config.toml
num_hidden_layers = 9
hidden_size = 320
n_experts = 24
experts_per_token = 1
d_expert = 672
d_shared_expert = 0
hidden_act = "swiglu"
moe_layers = [0, 2, 4, 6, 8]
router_score = "sigmoid"
normalize_top_k = false
routed_scale = 1.0
balance_loss = 0.0146
balance_bias = false
router_logit_norm = 1.0
scale_expert_input = true
init_std_router = 0.00657
lr_router = 0.00162
vocab_size = 16384
norm = "rmsnorm"
norm_eps = 1e-05
tie_word_embeddings = false
optimizer = "muon_variant"
learning_rate = 0.0109
beta1 = 0.93
max_grad_norm = 0.5
batch_tokens = 131072
max_seq_len = 512
train_tokens = 537800000
max_steps = 4104
dataset = "wikipedia_en"
Below are experts of layer 6 (counted from 0) of a mixture-of-experts language model. Rows are named down (a neuron's output weights, with its number) and show model dimensions 0-159. Each number is 500 + 40 x the weight over its row's rms, rounded and kept within 0 to 999. Numbers have three digits each.
Before each expert's rows: a language model's description of what the expert responds to. This comes from a sample of Wikipedia text that the model never trained on.

# expert 21
What it handles: Single letters, mostly capitals, starting names or words, such as D in Dale, K in Kurtinaitis, lowercase d, n.
down0:468530454577488465531467501470513478514506485550500456475481503457513472485459497525564456510587514510431510401493517581361559492527479498491529427492477496578501500504550492425467513526505516587457533483450493473476408545468469614479506488530438409461484468528483479503503464534516499550526517521572462526485480432500536471482533526514478532522526485434470481511502542514528502503527518518448499523479475439484511501480543438465496492517491500412504488541561444532456548509497491
down1:511475509501522469541439421466543460454540495509486519532515507456495505571511502531563433558470496471456483508508426504535687454451453564484500473467423524445467470540532518525550506547449520498503492451485531487575452452499479482570510474500478449451569473544550530509566479477486478573451510522530518492492585494525471409507411558485480497489464526474475448577446504516444494424482486509550536443437501522494507492537440459509554535538506511524477516493454434483446493487518541
down2:507542459511501529465516471512506534426411491517539482535518536486493537467456520486509482505491449556513451535520419544458493545510451489487510533539553497500507552494561528446462545522457456508467488510543481482472453496542550494526527446447495523621551562449580531502493391506520548507529540522559456516497514444513441407495566545506467479492522561497497505529444523513497526522497492505441494496559471506466524596474422478519538495506530531447456503508550514493432474547535490

# expert 20
What it handles: Commas, often fused to word ends like er, a, ing, ers, plus endings -er, -ed, -est, as in Tyl'er,', harv'est'.
down0:488433516465596499558504507505443501409519514473470508430525505400544482478549538453442528473473533526483547490488463502557478468532537402486540481459497479537443476478616486569423529442526464514543437456466451589478536452474467494529447531479532552534486513496565453448518511544542486492458487468507510491481469609468527506499487555515534522540492539555512502461503448524565588556489502541546502462413507574461461499508529511493515460507526540482554477531507501466431584437515480
down1:460464422514495508477470457499485484472563438473437504551491505546447469481493549464490441448436451504487566440509564462519517519455485469531493511435504510538511500475566473477557536454449489475538471461503525494492499571500545526498510543375504450483445517461493509484493512532450504555528511441480490465463523432451523424494480529525565474564527533506493472547456468586501529451486428496457517502474485510492453526497449476493430553520497528581460457465446465460512469485495541
down2:525522441445519466530511503531543478505492494475580568503532563510513476557472566571466506494426554481459469568503524434419512489531588473525430483493508479451558489579477471538453495489449532523541555570474534560497506435557510460497497423468580488490595495516462480529482469564481530543439557524526478561548505480506462539544388450488528508531526445516535461441478544475452517543447507505488432492505417477431496490496507493482539412461540526475510546561428489482476478475474553

# expert 23
What it handles: Past-tense verbs, participles and verb endings after was, to or He, such as played, made, began, -ized, -ating.
down0:500552504509520451438506486492527474489626569521550510509477534505551441509478555420499492449503540584436486470504527499500471527528517491460543468490436515563517528532505503410503478464481468477500578520455465468528501507516538554509556544474508482464522436528422463481456471500532518509520447465511414499551591497471557505496520475499489498504475505454488448451455547520496522454506490444468551506451494424509423473517563521503514518428517512411481472515429534465495518499532449
down1:454416416562406491594483475467555495488503470428447499551529544484471545539531519487473499467480529476460510559495451485492519488539447543537527533442419506449490502489528488474530480500492538486528480471475545530525524481494531582498463574524511527502522470486513566463457525492475497463547431441515487541504532555480518539513449492513492461500488512512494502511558417487573528457518590487555483541525472452533502496469484458508548560514382484542543516560505488496521511436463512
down2:554567420551475498504472481439549533476524500510454470481479481446486512460502450495450512458510549511496526495543517531492553541460528523566502563514585470532476420462425511514484503485490533512497440548509538554485550461523491468457540514487502519440506558478501535458431521531522492472447469468564526521535514507483528519638548480426470472500534518548519480492481486609561546475440522517523489493443495509421484493416577515466497492439564563468544533490483481501452508504495452

# expert 10
What it handles: Opening pieces of words and names, such as Br, Pr, Tr, Bar, un, dis, inter, and r inside Eint'r'acht.
down0:503512508437509526499470481508532438503455472498490497502532450444512433491515419518558488484561499524463500509407522432505508514530486496492529529535471487479462492547474531444496535502528433493559520517506504466490572453452522511550458587534582475489523550584478446531537521525403490488529411549521490577421577484511491469472540432465499371498472514482471539468470512487441454461546571486459521517433528430441449487474475530498516520493488452487495500464522495409491465482454516
down1:566442437509486513494501492465509581563499503499528517548468619540515459518492464446548513510485502579493471455476532501502489482525463458493478514481544449521508526544505457460507511484506477457454561477472419544471509533459532450559483490516480533462452445496546530499469542427535593552523484511600470479542490530477416516498473541559501571544479501537482518471440529517577521539488564497523416429465381487574522485501524522534496421510477537505558542541476531436476504516486532
down2:452431528492521417480470479543545479540489500520561466490579492579490589534565533484530479515481420583526504498549528440544571470445490520534500554497492501525510557578533505451524508476468517518523550479513431453435475542442591514614431577528502433503517458561439486504538448514527488579506511504435579566428497513480522524509464498556538501502434552497517556529471531537499465520472489556505503519465597511494508497542493523496518472483510433436443502478538599487526503520402482

# expert 0
What it handles: Word-final noun pieces, mostly plurals, such as -ers, -ions, -ies, -ists, plus group nouns like people, men, games.
down0:451463460521529417581518431491487481527526561540502499511480509552438531532603445469472519539426537530560547509537528517598510513483566436475580589519497519490481487536500436482537557485509422494526556470459500458522543468503471537487497476572462493555499531483535562440507437462426524448521554475554516433514555483461452456537496527473537555481486559497537511565493492501514509518523546455503534559542528499519416529452495601516524486489494471573538506482621492489482531462496493
down1:493447472457450521515488514554489544500487454525528396503448505444520465493449425433442474572496564473480474473482526536499468528472491427431515482484495472505484499500476497476540494482618471545516488486472504548542530473535461507527454443506487529487519485481481489475541487413509549553535493435476504418481484479528510525480491510526569469477454578508546451426437469519544498531512459553482437505512504547522458465464420516440453474482479497444433549473473498564548464541487495
down2:556463524385576552514499528453447480494511489534531551435478557497492458530445538471521584460521465518528495570506506525462535494521487421507500491505470517464525511467518563483519493504472562524557533466513581465522554538516482528453498478500489536540475540449526504508514462568454518558476525474471558536509508444524550510448533555481497513499462502515545530521501460498544536460449496560538486568486495490499551516510444521489569458443537513475462518542492518503508429579473484

# expert 6
What it handles: Mid-word pieces starting with t, p, s or ag, often after an m, as in m'emb'rane, l'att'ices, m'ig'alastat.
down0:481487498474511512503467510525474551512513473555459504481546453454515456486497489515477559493488466514483556496508483495450544484585506515514487518512506486463486414455547538445555526481485525550434538526505543543445500555574551588508531540525534433502543487466470504467503516421453493491481554479552504532566490545499512514446534549523472470567579567442516450492482498421565542475543514530542510528547479453446524512491472481510495535483574507500542480512497467513479481530535487
down1:542583432486565566497533499479527461486458512494461491538523503505485518491528526442559564596543467574495464468486527499442498508506534500597498569494532509501510518456523451531496455461413523568505459541508522538493481540549539478482531458440502496526468528575537517521501448466524429511443484532542511494497550441504490472492454580483534447532561491464524507488522454438563491499499475433533527515520510541554567518486433426518533455481406543463440508505573452449446497472531439
down2:465437500500540457477463534565451549488481492497495500583519542449451501552553555508451481489584495415446547535554451503485527516572524467464539467544482509526547474454554569377462573518443455437467555549534507551506478486544496452514539421499511451477495431554558530582523468445520489534547484542488529488532496505597508426434538522474507500515536606479546502521514480528484501629510484517482471489520500582509464457501496514491477508539561452473526521565492479431506506487501462

# expert 15
What it handles: Line breaks ending table rows and list items, plus capital or lowercase F and G starting words after dashes.
down0:536510460485473532488518486472423480535494522489469487499510461539475483542511529518582521458493443507467515507420540494533575587430467507549522489479495494414504482556468488478459473556507496610475578490452463591460461435498414509468497453475533506520481506525495481480522437515554495503532504477460489519453454559449466460534506536459479432460515462512597403490528464508478513489488516500495474540426562569479475552533491569443536459532520518499510521527495520474451490570427509
down1:549491527479519481506582469532508529504430470499499475487481491459485424465485498493482459467510464507517493465520496520489505578470558458549489492537516467605522472478491495464495458492525532434482519482493436565417514474443523521566485551489520501554487527568446472521484488497545459462515565500465498504486602521513488440484535475545458509447492522575520498479464454503535534568460493488510504526517535537504509488363512480528447455564477516468464452417497478451482432567476503
down2:462458488458581390531534532462473554480542502517488439525588510537461546487569580486556501530556469523470481426520502510482483502498552485473474488455532502441490470519463468436511489482498524497522419508580462533469488550565555509539542536508524478454568494513511428465504531450532429457497512499531537510460482461508533411482457476494541497550544562473481498491546480471485408527541456483478465508468484467623450518542444486546487513486493476539497434482499435472457456532507559

# expert 11
What it handles: Early syllable pieces just after a first letter or at word start, such as el in Helmet, re, sh, per, trans.
down0:560483564551519569517485540488503492473562435454462560500482541483452515572481442526476551440543516471485484432509374502446512559538486521580521472538506482471455487455499496560528540467552533448518452424461458481477471534454567522412514476531523546514564463504502514559540496548516524494490460472519482505509489500518519461608532497437472418415546508545497499564552508461495477551501597426418488457541457525510531469491495462506447511487491497538461518478450406472490465556483463
down1:505552483552550508516446471528496509482470492540563460483460511396495543471498473529534457442489514451554482537491551540505551515524467473492617516455527469462440514488464536492549533465481478508531514526511532460519387468513473538499499488518529513489452516526449481501490550521509526539531454527476465524549484542514537488555471497548437500490501491454558510499517487489533561508525514414485422521446480501494469547531564504494485529471510485463534469537469402496613504475481448
down2:576568478535535507526473517566483480453460496477490469435504500445424422501462553480526403447484490563452506519459423531457466489477517504471503548474464555452579524494501487579570465472469493543471454407513453520490437454483501578496566533486539543515510504564534499525457490567476515496481529503559436495427427487484510548491507432452481447530459524539523461477532451494571528516457549457532510502526490499493466468468474464523509494502402485519454516467469488490538551410500485

# expert 22
What it handles: The digit 1 starting years after a dash, comma or parenthesis, as in '1'935, '1'807; also words art, class.
down0:434477486514494519520511483465519581507500446556555544480500458503514446494515449496523502505521545431524462484472522476466541510458468471565528427482447510540491478533548508495562501524538645461509456461491528484552475522522482498517472527426488497448557473529551491540454449561490467464470478577514505419441528467527474541585442527500473575538536420479510488519443495530464514448538454375522482516471482440517510571507549466505480574519529429443483507455508480554488474499447533
down1:514544436533545542467465516445518532487529517537450490463525489527457477505541457537502521436550479469521513607480477481451532528508551461442534464503530536520527493449510540559526507498484531527507523499488479434477528608491396505484497533503510469518514487439492511523554513496453563507546533544465411476470472456514481455517514553491493549473478478494516511488548539443546563555550597561447511477520494458519432445554442517496494503559495477525424568528455506449509491502536521
down2:542476462466537462535536443484520513544493540448552530479453503544493464553491502492515397441452574511502488464501486493502564513431480465435516515515498503558513415527556470495554510530512460520520519519544507434481483494531467428455566455507508561524505537467487623473500407548566535436562467445482456496497474504544469495523539498559470470516529443518506456498481398504509454480482498487551431468447518468476489512473412534480529582504553554566452538443517434442493473498536601

# expert 18
What it handles: Line-initial dashes of infobox lists, pipes and empty table cells, and colons in key–value lines like "- Engine:".
down0:501529542509466504564446567523518504463520491452523552484477493542498493503533461532485488523512491432529478453565502517487524504541437511551567576426464510479467528479524526463533579457504547480550445543434510425445501482536461531491499469404473546423558521506524418503481460466498479428570481534507508535568497469505522470518476480486572500560514509495521484579504533547472500651545508505465494468506460469479496460553476472522448443527519543488483465513516479538471594555473506
down1:511567454480479438477475435500508532465433567514519480485512535426466506468462473479549494481527440542494511564461551568519552531578491478504503521498534574582505491546466483461456521532546494493536564534495529609461491511515452481408505524459485522463445509461554434410464537526449484482472570489473464497489489496526561510485539467503475531512504488512392535524525505465479546442488559461492540499510536489506571546507441513477500488459482498518526533521486558520448504555543500
down2:512456503510468487487490559447446506499509500570508527459510437564469535537490558549447508511526464456468476461542464478481594492454482503501458513471473539465496498515591490495483511547543507498452515531584506456491611510505478508514387462422502530504465511513458505463498525459512478478450522524481424495461486432494498496609476483477556471534579543528495494493508442535462499454475509513437553514507442372487412468531539515457518535510507460479416489537531504505518474514499501

# expert 8
What it handles: Standalone spaces and separators with trailing space, like ' | ', ', ', ' in ', often before numbers; also month names before dates.
down0:475520455470548568503495544556489463520464507540495458556463572524488506457520526495563446520473492437534531460561493463551550547527515484498487460586528526547480513545570524564497450544446508564576537405495538491506496494481516500507523470587536476502530489530556511537535507478447478525504521513437521498483480462442495526495521485477529524518462532518497446570506495521493479590541525552485446528470549476489581458452475484527479464549547524559486520483541469483558499466405493
down1:498496489479540460543523495506441558562493540498407518489432488530545441505525518524501489533484431469490513577553539438453473533513501500561520502521406486514517486536458511479538499496496445515506560529473496497474539491398509540512474531539517541519440480544548528490495493505524559483528479480513550591521428470484463450545489486469438492579521544439506555513546526509469477494495487537498562450511531539521468501398464572458424493503484459559505470477512528446509561453535506
down2:546427522490423527514575503591417528544499488518501496536524511577523485492491490466507447559448499493497506561583414457519514428529457552478434455498534524519470464474486500538492465525514538439515441433472513513461577544530544516563459475481509475521485459440524513516507536468490555512461475468477522498459538478470529458443521498450465512495514583432533498496570437497545541531527440391544521503524520525499428437532461534506457522553461533502513529500530486509504509486463572

# expert 4
What it handles: Adjective-forming endings like -al, -ical, -ular, words like National, public, political, and en dashes in score or season ranges.
down0:467473486515534427532507525490448501542495430539515480522550539521515491583519519554550593480495558497587508469526506524484526485496495533514461464549497567491502482535441482450493514478465522489518492513541507508507483570413472450468481516522512514478569512442430532431460484458442496542487537548527440464493478523556530528462461477521512487582508504475487425510512578516444465550425480475556450494516515535492515482525512432503558510556511476527509483464536479547550515515544507
down1:481464444500533464492519506518520534473520433558475460500463459537440453506498526452486548470475498513472539490532449597478550421460528515479536449522473534575503499586545478483572561565522470417600538558507486503519484528523487506458465497473451503415499505484476439575504477428498480546543504553490399456538475424500501593521463514501458513517522505487541446471539472484546462482537516491517505493538546562556535517544455523499440509582497560483533487509516427509494538467509480
down2:441536537436454494467510494493460531436513466499551515527446507457521497565518516515561440520530471480507550498477466550511429557448482529492466554524476459523491499519489503496534560456498497526543485528519484526524474507450509462569436530585479484463486560468497506411462460482485549476426497510448482494549549445498396549533459557468479552494440563534500457448543401514522432578531475519496517554487518485512498483444531522525525513497519482474478485493463476553471507528484514

# expert 12
What it handles: Single capital letters starting names or words, like R, P, C, W, often in tables or after colons, as in 'R'ise Up.
down0:500484608466544578555512527546471472488483458458424508471536492522472550455511514511447532556480472531557455474496498517430496599474543492513448433513488483481541388527426497514504497426496435544446506469550559468498492394549512563502434495480541480538537489569457509505463479491441485512495499490517549515514518564469506502477567541485525614554467511522549559514457429475530562488484548483463532442490526524483538458408475538492492458509512532436437481475492464470514512478565508
down1:459574466518494481546488545425530483540537500477536523494554484510444513450523450466524510517500526515432423533483468471504532520490521444491568510574439544493483495464563526525469469536459437486479428519481546548484526506511476507547520588458479522510550495460562490493461538518501513465560493464569388519521512429519518489483500510557492487519507448515467460446474516471450475544536480494522521536444465539537529478519520556541490475484483467371490516492498469557543469468496511
down2:541581517453530592498527445511510485513475457525500495496466497511519524480498490499448458500505546498505518467485478476515471471521516406511532490559507427528499570468524524466520481532548511541434513499500495405505549501509497488484534538568506449465476461508440517527532539483501468453433439575442487462543443489506503454465468499472484534533466541472479614518499403528570568543635442427469494495545487431551493444525518513462473531514501543494534490473518502533529562434580554

# expert 16
What it handles: Word stems and mid-word pieces awaiting -ing, -ed or -ation, such as act, design, record, project, Att'em'pts.
down0:512463531470474544451489484517451410517516461485506485537551551456522488503570465469511490522539473527451503527487559521493448516426452559475495526538492519508558419518505533557581405523450512536492406466571505449568473474508558451519544531487571491510459582549481533532448469477512530475506419496540506544497534524519466434546578509500507537514456513531587515479552420527456501514457574507545553493470570510445451522513476585465503516465491507504404469544500559481505500471503565
down1:490446479474490507523421513551560535464579537447477465509542498561442495529395531494493523549615509488546479478512566486477494440535544452532427532503525501477485511415557538494556500531469511530517520575478482468440483560542441564480447522449532539497468559578535487523540501508532510493466530451545538492501549545534532488470603502484512468471473493545473429515467501552561529527523488533468500477520478442557482531454584555514560486460468534480461414520562427477444522479548465
down2:496515474400525480511547500493539501476521503496443500476502534584511546512554517442545508490511495467531487507478466569497427415487433533523478494467473508493505459456468498479540537522509491510494522458520483516515532473562460511502480485518510511525469562499475500498546476525445471449541494402555523490536497524496464540558524559461503410495492554456468405493554529517493504505449555446441495548492485481554470449541478500533479549542547487529415525510508546504427440559514490

# expert 1
What it handles: Subject pronouns, relative words and linking function words opening clauses in prose, such as he, she, which, and, was.
down0:516536422468484492515504468601526474495455565475499490570519458471486512446505576507501465490537512587533492503547485480461485450498557458537511495501425510527514555488529445617484478493505577534537514530427555504589567505501462507455547542434445516497499504451527420513501511489518517581558540616546544447490492439487402457449471500513516471517502497451522549539431470507589520498478458432466430477491403452513528432560494443538445455467473467401518465522448509557478500476488487
down1:494421487459515511452553396482473475517542480519574559495585491484440516503425492516558478460509560560500510510489466454498528496563507553517550550451516476481457574516493523548568513480488482582446531520517487483498511490489514525475471491497442493463520480426494496499492479444464561538567476455459437504501536476541549618502467493486502507585541529434558501570443515518470564444528562481494509496501492388479544536513530436538473555534514533496493536523508541482485573529498505
down2:557553502480509522477498505530489431580487564521425596512539532533503527475490494489547471603531498457485550512484486462554438546486525506483481577493527524529497462569466494530519489495544478547449518470559483493497551467533464487538481467560509574444519439499493519494510501421475498450523483496523560534561489512502416576485538460571539483573503467540504525533478464535544441524569512530476443551557509457492511534450491569468585513511472518550485574551514487565515478448466523

# expert 2
What it handles: Last digits of years after a split-off leading 1 or 2, such as 2'018', 1'881', 1'993'; also some mid-word s pieces.
down0:467450450476482487446513498457470467479489480455470523508505507497509548497410490466526460496479510493488549476471458414490436569553531451498551508496517493529465532585493409427395509484452437454384531492488503435478533549458564531449514570545488498586504504569566491488503542524478470548506536472495543468516527480496467482496505504512497487524458501443506562438503529478530499469562478511477494520471520509508421587488530402513524453482471452563463574486515433584463517487482469
down1:524569543560496472491587502466517482498488552505552473487482458474502457521521504533526489495559504535519516478511511562494557571572531528487545510453428489471494524416509455469504506629430498548561474541525577454474475555477433524526457479461472489477551475499536461470510484515483558464508527588539510569448481551509511580509416481523442496551554481562504522387478462526479505543504451538440441439526527495520440491451467497537444501501487525510469509566455443497526409522526488
down2:468482536448477479494530530484497508510459533493522549534561500462495475459447539463487507483431517572484532384532518507406422505539475498516503482507495528487542444488526541489545493518434526511553566466386458515535556453515495456451395532510482469486424477458512515442514413494527490466499514489456500540485524517518514432440521557525523458517553501500441535448497486486492569566472515538572493521476509468483553544528484470546447432573436574551474483569573527467474521464466467

# expert 13
What it handles: Numerals in tables, scores and statistics, and number words like two, three, several, plus h in transliterated names.
down0:433496535495503514535528468532437493428539495502468548460490486480449468495538491439581490489568616527475488474512503472434490491459521511450506530545527468507504462467458517533523523490507430476507433471442503550468479480514512554449514507536583505493524467516482488507498532447492393487575486427584486540501407506545527522480497480442562533446387574491514388479569551491535527441486486503596506531501433507521450496561508493551512413487468486512530554527447473475511500465476434
down1:499518542475514495606457479463473519461468506436488420509502486524448497556409407509491502494450485526483474513485512454554528448530506536525515488508500507503451481479461510493502529552611485525571534526526454586496452503556480438523516483441569482514542407500501574473495542525502445494569488530477466554508504451512508515495574525439517454453492528484546548365509430506570576452426491543511425479434505526482436444555473538467534461463525593493494571499416513464441521546519508
down2:530524553590520545435470489459559484542462506503561490495431469507538479555525552559452490504498541564475500465524505434550439503462497479494506432430473493507476545467483490536495465517545483379468508547471479590506511397510486505522428570544438472507535475477502500527578531480473449447510419549510486473554503454461527444533498556445447552491469516465468475484461568473452494590574509462463511553458474444557520516543465493530482463465471497402529521523524439462500519464469494

# expert 3
What it handles: Determiners and possessives before nouns, such as the, his, their, its, 's, plus bullet markers opening infobox lines.
down0:498555462537519492493520427470448491518443579533530494523519509477507536515534494518503491575505535488487484513509503564474521485489598616452460522483508504468538503547491497474558514520431532425546482478502520395508494499425610504487514475509454474557482451462517517493504467493449490496509467468416479437551500515501521534537599521462525494534488491448523492488506522478495563459607530479421437494467495526476479520512529506492555528546468457481521527471448509510537497455490563
down1:489484461489481570503471484561521440500543493521568456438490576465483522482492462515488506494501484469538533506495447508552395491489520485453521441466557488555539517475543504487465487490511529469525503549578508590428579487507465501478521515429524578474514547493470515545436529514463466460489497526498555419460511489461486499496479445515535410514439477508497542487469509493503541426529510429523512492428444480477475572532556584474570536494587469496583501500548567539555496510496530
down2:465492464549493527513522447471552455465474502473522551560535510463523530494506529493519451478517463485502470495507460519439486502531508534459509524555489480504504511476505416449464503498508511526474535514479476419490483401482547450563541505471501434584564476532451489435480486532489452436413472529498456554413531513531628565513449560474493521447536461550469494483550465388517466501487563542419496464521531554478413508460487415527500482506486514532475578500546508582457484475443501

# expert 17
What it handles: Given names and name pieces in credits, rosters and lists, such as John, Robert, Christina, Barack, van, plus table header cells.
down0:482480459511543484536576553518494451523535585466520560487508520549482481577467503502533482542554497457590494525542479540449505589496555534422467517560494490550620462513542499577469575490590482509491518491469488558462481560438568479534512577553507508496449521467443480513470507526535578456493511485506493476516504534455468459460572448465467511497493533498472465504454524536467583506537469462495523569487374465551532519561473499445565499526507485556508425470554522532492537521427484
down1:539501481528493479439544509447535512552497536537507459461440534555503498499616563466419505571450462462507460530491518464485467471450467485498406502483511432535513462489514582508391512507550475521514520588527536533448498479495483458492521548487549545464569430498575481587546518520508566529519552500556501502475442560480458579518500489528477439460524469520549517489468474501476490598434452430475446506532492432507480557481522544514439531478525502483539498504542481452504527470478489
down2:531486473521507434556535530565484551479488492511467531483548550549531533476438501487532491529494544542465481507535492529514472502582498534525504492434548522481471549400436547534515475478476504509456520504514471512551473466480513431459431557430539573471461497446550478474492572488520511480446510393482548567580516549475435536498461485534446505616464539497544467513470541575566483501444494481506517468585528531502502473509542493509497474540589457505571455485510480485509559493451450

# expert 14
What it handles: Prepositions such as of, in, to, for, on, under, after, and the 2 starting a year after in.
down0:509455446490514560488493513555514550500484484567538491517531443449572435504572527563490448517467440438552448448445564518530525511487468529543466487500529518443477575557529510542455457490518458529491488468527497605537473519513481526541494525469505570557474416547482569468557484473523485462542562437466494476513476458477487427479512469500485477441467561477446488487454519547447474408475484480461485532503513567492468594474495521484507497467534504417455508505507561551505489488483507
down1:484556524600534493516511600508548489483538413447610553553485489471472495479540461498522518589547505458487527540535480491499493458509493446538526546424496423513534539454549436581523533474496472453495469474593457416525424559526449543459459455423504454501474575488411478558557502505544494515493527472534542478482506523510468494459546501485504524551522454514521445492470531504498513507446554481449454547587451450502552467518579519485537516529492420473524548495488514487490563501448527
down2:511502485494498463563561424468576493501421599523484496482496491444547506520468493583454465441454536501543482451533507456579454524447472443496495547452505427504523558534458454472411518520506456583421504412480506440506513520511495514473480507505544513491471399460458437487593468412558456515498461507504505415580400550449534490519616484496427429558518522489462428500531499471457483470484509550492529559539568521410532469487418499539441496490522478494463469472482498507514505485512578